Experts of a small language model.
Size: 11 layers, vocabulary 8192, 27.5M parameters.
Training: a variant of SOAP for the experts, 290M tokens, 4421 steps.
Below are experts of layer 7 (counted from 0) of a mixture-of-experts language model. Rows are named router (the router's row for the expert), gate (a neuron's input weights, with its number), up (a neuron's input weights, with its number), down (a neuron's output weights, with its number) and show model dimensions 0-255. Each number is 128 + 32 x the weight over its row's rms, rounded and kept within 0 to 255. Numbers have three digits each.
After each expert's rows: "comes after" lists some tokens at least twice as common just before its tokens as in all text. This comes from a sample of Wikipedia text that the model never trained on. Tokens count by the router's weight.

# expert 18
router:125121112121089103096149146172102130117096143116136141143115168121180111127122119165130161110080109142164109086117149116072034138149156147067132169154143145161181134101109128173164156121103079146104132104181147118133175170118134122151099109108082088147174125149123148101141130255114178129144061131125123131096171127162136145116108141131089088126075100157081154103111107103089088156139136117142132107157064141145136117090082103181124163119104116091101116102135136138135121110149086155129087078135095096195108114139120155157127088151107136181073077144139080125150162136095213137183133102143109112188132151110111096108055107144055122161177136133095111152213153168065148165109124068099167117141164139075158112098153194177193164139091075084164143127108137117110091137169107
gate1:077162176114107106066115122127098125059112116169118087173141077159106116101120079116116123090105153115135102042083142063106148101180114107100145122104182087168141163077162129140113141113170156138085106158086147120131109170089157102134140089135154085117200134136129156098117118137147164141136148118161146116078105185102142150157094182041111084162082110145074151120071100079121120157146135118110148143121141152097144132105129136137161211107171194125126065116118115113135133171102116154109171129088164119164082152087188110159150094113137142137118098154079157123098115131146154144088081089240106100184101112125112122138106133209072124130134120130118121127122125113174147157113125088139086097105099088120123201105151153129230103153129155176195144127091092140154094136108154
up1:096131113103052138155100101125162139105165125121137155065102144109132172168086164111166191137092204134165102094189147115099122130087136132092104168122091151089133166125110160103103094132135187137111154150095132081086187102134174118108213184129120101125130125111158115105125111115091119072131098104087154163154140164128112101089149138097090152082066104136127203125151160099142091091173078171129120102141094080204097128133109080118175106066125110142148135124071124153099144131142087088098090117093153112126129107104088123128167144102151096133168129190145163175097183115129124136141128147074099204092133118151119105111093173054176085132091085151148107146123192125118080056084094159141149161190129137195118117177130099118154143107127133191150128143108135138167180133127070
down1:134095115127122160148128132164090136148128140086131085142097059179194152133107083053116108135144127121058125112058125118108101061143094171090116101165175124142092095169144104188120130103136120144123170135202114097072136129097115059143171111161149094101149147152114128130144119122097165155170177128100117145138184133115194106149118128155086145117079155107170116150207152133096170127135037114141109110166104116125097106129073126055115161119104136129159103104137147131091127138121163149173076115126113140131124145119136136155142086172109177152145187071093153107166153118082164168122130151186053066106192114100143089086172173046124120155135124194151153141105122170109166073073137047125113161141131139112115113147103052128124105103114096132086148098126127117082129156127103
comes after: "| ", ",", ".", "0 ", "; ", "("

# expert 22
router:148128108143113129106125153174152134106121133128118136144074153124121064148118120175175154141170115132129117126090118124162109131190172141070168161150127164135183156142077117163114175143081060098118127114203139062080187118134182113161068108153146097170105115111121181069136149155125146120121178158104093112062107178182125060170097101172071114070073140180145115158126127137049137129069167124166092129113021172173168119149141086135153120109139103114116096114118075134167117072153143153164120084144114133137151180148170133127115120117148122076145110098129092109106160123133127114147034132082129161146202156086136108132102094132105125177137173147080099104131164135109095165117143112149189098192120133083183096113155154113193143117140123120116143132123101123107079114132093
gate0:159059168126104134088172128116134164127141145106159104122120165193121128130167116130143112133124106145107152125139099121142130096215161100071131179155152152110226134150124110132136103130161156160135094078129144124138100120141176160167153082144185088175151119191132119126146126177071115239193156137090136101154092122194097143134060121109096185118101151157152084177115120123167071075090126094138111168096108140137148124156147126129131096147112109128159086133107160141089134110107114139126128136181203157163078175146111106128116113133109150102167076145152110154164076104131151157145094132188136133074099094119124161137129127173109126134135147154131152129141173086143101087140000121168138087125134157100129129177063193132122120185150124144075135156131180163107091134119072
up0:158112166146148164177101136139125133111145120132112113119142161118152133176155091129134129122124131141125168140150170138072103113123129164135159101122128093184115125154115162102110123055110142127092151156204131115109142130123080075059141139162167205049091135098199125109069085094147110070050134072189064159103116159068107122083186150173125079163131072149082143093106115136182134133151074138127174124111109123089098049153126147111155113131123146078111171052119101061183106146151148095151168153101114126079177132165077175138101149173153120177131142103117128144104169099122095138141117089187104147192137120173077133182125110096106144069134124110075131111147093159150108160108125114130161149132088112119127157133153155157160091098113085155183103141133107136137145107120212
down0:082151200128120099110075137135130154160083206138195156159107111071160136140115172152161116094147127090148180146128113199136115167140206106174110114139167118128101140184137154101065114167101112136192168116119110107198201129120116076115112160138120060123116163125093128120047133090166186154114152128144119129157125162110111071160150103153071132133096110149071072165093101108114104119193121224181179132165106096112139147118080112114109164162096083141139119166141085110133146160100154096101108100086164102144088123113104068104118116152182156108155082145105141142141090098164098150105105142150075117142119168092076116128107181111108131150163144128112121077123061116055089148126165148134119106159123069207104109145114146107130130107094126155106121133086156128086105121133112
comes after: "the ", "of ", "The ", "a ", "\"", "in "

# expert 20
router:107128089177142113127178155162132138135111095151103188155042156160124081129103168188196128116128181169144086095164158121100075169131115091112123128137085146138154158141117131202174179102132087138083124037153158116122134143125153113153103084155120108165097139154094147081125117138076128163112061157113136099077145130154118078203123153198085157137106146158119166096086101083115113175115123147114114119129047106140106152143123091135123135094102081106099099086177137144175051133138079143154100084173071113134117127134171170143160139131148111078187101164122155097159143117108152124148152090115188136126128138115167132101167124116106093163130197173146070106092148147104122122100130097216141122156121173116158173148139137143155144109073133171179151146075076182100099114110141
gate0:136197108161086130167134150072090129141166127112126143183172120093101100090077144200138111159163128105107112161113149133156124112155143101095102113200141137145112130151134134158133115139106113127090113127141101103175139113165149152188133139136062111141160132095045149189141152135137139188094128144141164131058125132106077147123162090124105116126090097147124062157130162099125135090121144105173095133176126140135166031112101144097108175102112126098080162122170099166122139137176086144103134122181098101130160134054174136164125126154148104124196124162090092099123170166119101193085118095173160141123064109186178116077151053158082196068165131209146139119150149130101116120155071122116072115143115139096114124159130104116168118153071108138103047125166107148157077102104115
up0:133124128152045119134096156125130101115141120075116180134081160075158092113104091142175095098109145090144157150142110066144123196142138101080098192121118096137167137095138137152105107145140157119104141094146186128107150063064104148167113089168105074115151181191100131096095121125138110144124133125135169176146131164143112105147151155143129098140184125084079144165112121101119101066119230121113066080117105178088087160140079135162153214094033102107076100144177148070100168185127074122113091096114146108154121110147116093063157120125112158147165088168155166122092185124141098106120137135095139123119100158168119133101114075120146106168117123168143114120136091180149100142102083137169153074135082135177183148129138125100121133140097111166110073174181083135154121142097135
down0:162123120080149138120091136108112185160090130164162163158128131178090175148168114137135124120093067081094109130120154133125096097103191166169107193134101148172095146124096114129122128114104169112134144141143131115086195150195143132185106161117123148064124099157038145128099099086174175109172121124133194186134173156064108108100135124102152105081089079133160060131166120169114111103132141119144170150115129192164151181165124112148142060158162171109223148117159197135091149104120175083119192092104131157137124179151111146098126168096078144162142198117102141114121104122140199077152127123122101141153110069105083122101143076151119151172116142136153066153110157162131096115168123135099063155161090174113158087097121112138136138130143141132163137130121115100107113196172144
comes after: ".", "of ", "==", "in ", ". ", "="

# expert 6
router:158146092108103126094142161150147118099150137084151163166072131136161105188116105176132185139087128127123141089057116134150049127135139137104210088152137192191121165147101125170125169141080152129078108078169131102197152164123124056120097141179111146136122153104133196087149148170110175123126125169101102095169095111163102118189127118148080118124126087150112207112196110098100113154142147092153152105126054150160098152159124103122085119137100132051112127148153114151120097135120121145150073072140117076105150138069204180143107120100189137103119093120148124148117175098071172126136121156119073106121167184100118141134116131128078103144123146141134136078138146135095132120122111107184168104199146103091117130062088136159145125153132149154172112142102082129063061155155113
gate0:148165091083052096125141188158169145079064109149113134118105026154084091129125117139125128140158107125130157089093160153131072115144120120114077131139126121126155101155053027142156080166119086098129072162114142150091113098154098152108152145105108130112163133108103135064114141134165205100108152143112123141069135054077176091099150117139114112142093086086140161091135112101125110138111150100079121128112154088123088105154137119167118150137099092105102126083153129165155057127169124126110091162081119145106121102057165164146183109112068088150120109123102125091099096115164084158082131137111043133070093106111125131154103120158109131182082148131152118091116132141097119099185134063134177164114170188107078155116134134113161100094111130130120118123084199173104198146135120
up0:104122179191169118121139082144087176184151108094109112110132186122134098081157161097138108114101142153133115191153106146131203150097136109164151076081161084160116107095169175152151146127153170119119174077147108088147137133129091117112130142130177153155103111184166093166107095126129007151145107166124159127140134172171107125138156131175134148123141117119195119159057168099113158109143158159131155132157125170136127087116105156098208123092139155132120149122150193059134131129155158182111125109123112141137124182213114020133103168133135144055137140134170154134129165144114122137139121094135195120159124154075143155132170156102129090107148148050148152150166124119152173157049146199123095111153112122126120124105135122132070160141151150104156146110207106130117091082121108
down0:161104070166088152093109141088091111122136151084119091122153158141113144149183132070143051128126104117141117125145192140147089117086143188127151106168142063140092146134120181094158228186142086105125087139169126121130111089161174130153140154133180160131142172146161177142116122156145119083163100192119090159094118096145152115146091126108081122173136163176149084090134145102118101086081090142163116160141132138126125076157135112130133115140105138043143123125121141093164120073163168142077119092127147151178033157095146130145113155165126166176069105124152046091177098118172163095128127081122109150188073185132041143144086141069132117128132126088162108171110171169171088117119138127149140150127125113145125154096148100129149130165127117145094182145135118110146106044166103
comes after: "|", ")", " ", ".", ";", "=="

# expert 13
router:150077106149092110145138164116170146102161147129124176162105120179152142146094119168154104103080101120157140122147167164109122169182128112095116075129127127116143194116094143113134166066114075138069162171123105111157123133149149070157127049191175115136106147141082155073139087162142102202074130107101105077151127144139133098137114108150081072140157128151167171119125126115055110090117127129152105096132115161135130169162130108188142097105120074108125059140169114170138077100134102097085116113151115129156129133184133118116136101163153126130148081129116106208182182096156202154175113123089131102149167171106151076107126094102057070156155133139186151085142134119066102148136172068132169107122133187099129136066123165156133114119140127158209138167122154178119059105157168
gate1:085145120152130137150136146203098117098185095161098132158152127142133104075087180118196166141106077111193156131159189169111158074158059117114148122098132190086136131097169118121129136132075165130059141114101163174101126123090153040166065141188111085058085196116115126097121102115108093147146137138129126127107152127146135127191102096129155166093156100095081125094096145117093124061148117135077149104140088098124147189150104181130189197129152083078103111112115141116114143095116143106121137113149107149129134076141120105127123116068144088129128156111130150143135174110177123081122079076176137107129172108046186063088101067103128081090157124108124124133169108121154114156098156125134156150064108096131118190154092155123128086128135100096135140127137102180122144102148178
up1:083141131198127144151136144178104129086171139109087117132121099160168139147114150118182135124076120114138152124109169152062145083139066106124163103120128146104119169175134158086122135121077130173103136107127176211130088137114135050125100157166119136101133175225162110058108137102094114146139156144179116115128132132175165110123184137121157152094168093106160130086104125091090118116122090157105154106131109122140178162171118190165179157136161103076094152113111138104096103089124108149097097151177107163196131089189067118145135129097133119153121177128178109156089187114124128067189124079162127131122170131081135133146133123054137105084107113140113129108138078120183053138139089111104160118047145120113119163145066188147126086118171098112180131146145068175169123107170147
down1:144113142104046113151114120083117061099093141134144132152173117171123175114157071135202099171071116144117163102133102097145174135154113138146107139081131091120147187089134067115131114110135110158124098134144153095085084113145149145100159112115183151157116129130127112105120151116116141181129128101135109176147105122154157129157190148173102055149121077146082129102108131157119132083144153165177151140093151134113129079129094124134098077113117144136174181117147204173133131120125131124159147142133086084097103080079115102114109151160089095113162148105126115133073126138149119203087073148093088189157154080153255152180157200084175159102190128140099127118166125107132091064144098104133072107102122167149152160104148109113098191155124164178143100133137164114068191119148157
comes after: "\n", "\n\n", "\n  ", "===", ")", " "

# expert 25
router:141112101144109144141112223119129124138115132156151182116063179119113100202129143121127138113118084097176042120065118102132114209192171093057164136175109117133205141164108165165186149075104127048059125104158140069132152118168140087107083120155153142102133134144082188096134146143085108163096106170151086112118084156134123080194109141112066113080097149112077152146149129138065149178101146156174186127138103129147149136104145157145153087124084131098138114114214135191167139161081108121160123065131131104152137111125165129106102118137201156134141074118125139119180120087086141139130142135119166135163138158119082139084122139149140118141164189151123124102140139123098136138089139082159154143152164145135172119126147165174173136141087090144164179144128138156140104151159135
gate2:139117079148111179144121169088084158118107095141159142097123125182105125129121133189145163120116089141128093136155083083142089161119159109137126134130139101089145113177128123117191104137108061150145062132140107051122106179176142153196127125103162116157185168102088147103210077119091113151138138168181145143056104125127215144182125116132082101136110156085141114155091120106100094184100066183179125107108105164119129110118087123190130169154122133140143141146185121159097131192121114136144116153156104101133157132120186149098117130076124172110149107157147197133157105158076099113191100094125163204142099124183148112072094154172104126153075167140172144143115120119147161139089111111115196162147098090164171164123108140126130155135165100109159137070098187147120147112165203
up2:162089113126131108154107127110133057091102082146115128101185115181167121118146125161134139093086109154172106140106126083140117165050113141115159111174160091117146172204097052165138140125117112144150085105168125151163088154136121125206150141165124151154146068100102112124162118139158097170141129134124125100087068168148109140121107172183181122125051166081083094123135160131105142172187106109077111202118074111164186161130121192094119134097158160161130145153155125135158121205116149047186110166121102105080115164112122168130122134109168174156153127091149173076120159096217138077125098142140097086140141105191150167144116150139107085150098150089112170159131155120100146111189106140104144081155143078094106207092134139156107182129132127100111119129118140099122110112132164
down2:188163096097180068190165187094113092132128134147213121164155154098146076154133141084120118138128095116097066131100121066119137108175084118114145098144135132092120129175110120127174095159155232116127107104156148130180087104085057134103149129139078154105182173121141128141153131111111095163133116098135117142071106134127103141129120114078145110183155209107062088145163164140135129093131119156104142164105116110130080119138145084127093126115188119093086118187120163131120148164098182240160147090157136038189121145077113084102150127116108151165094126105182166129154076163125056110118129082145135122143110167157124114172124163096133166112135186080095167147112113172163106147105127154156156146089112144116135135141108154119148118184152145090159164131083153123141173134103124
comes after: ", ", "in ", "(", "–", "the ", "In "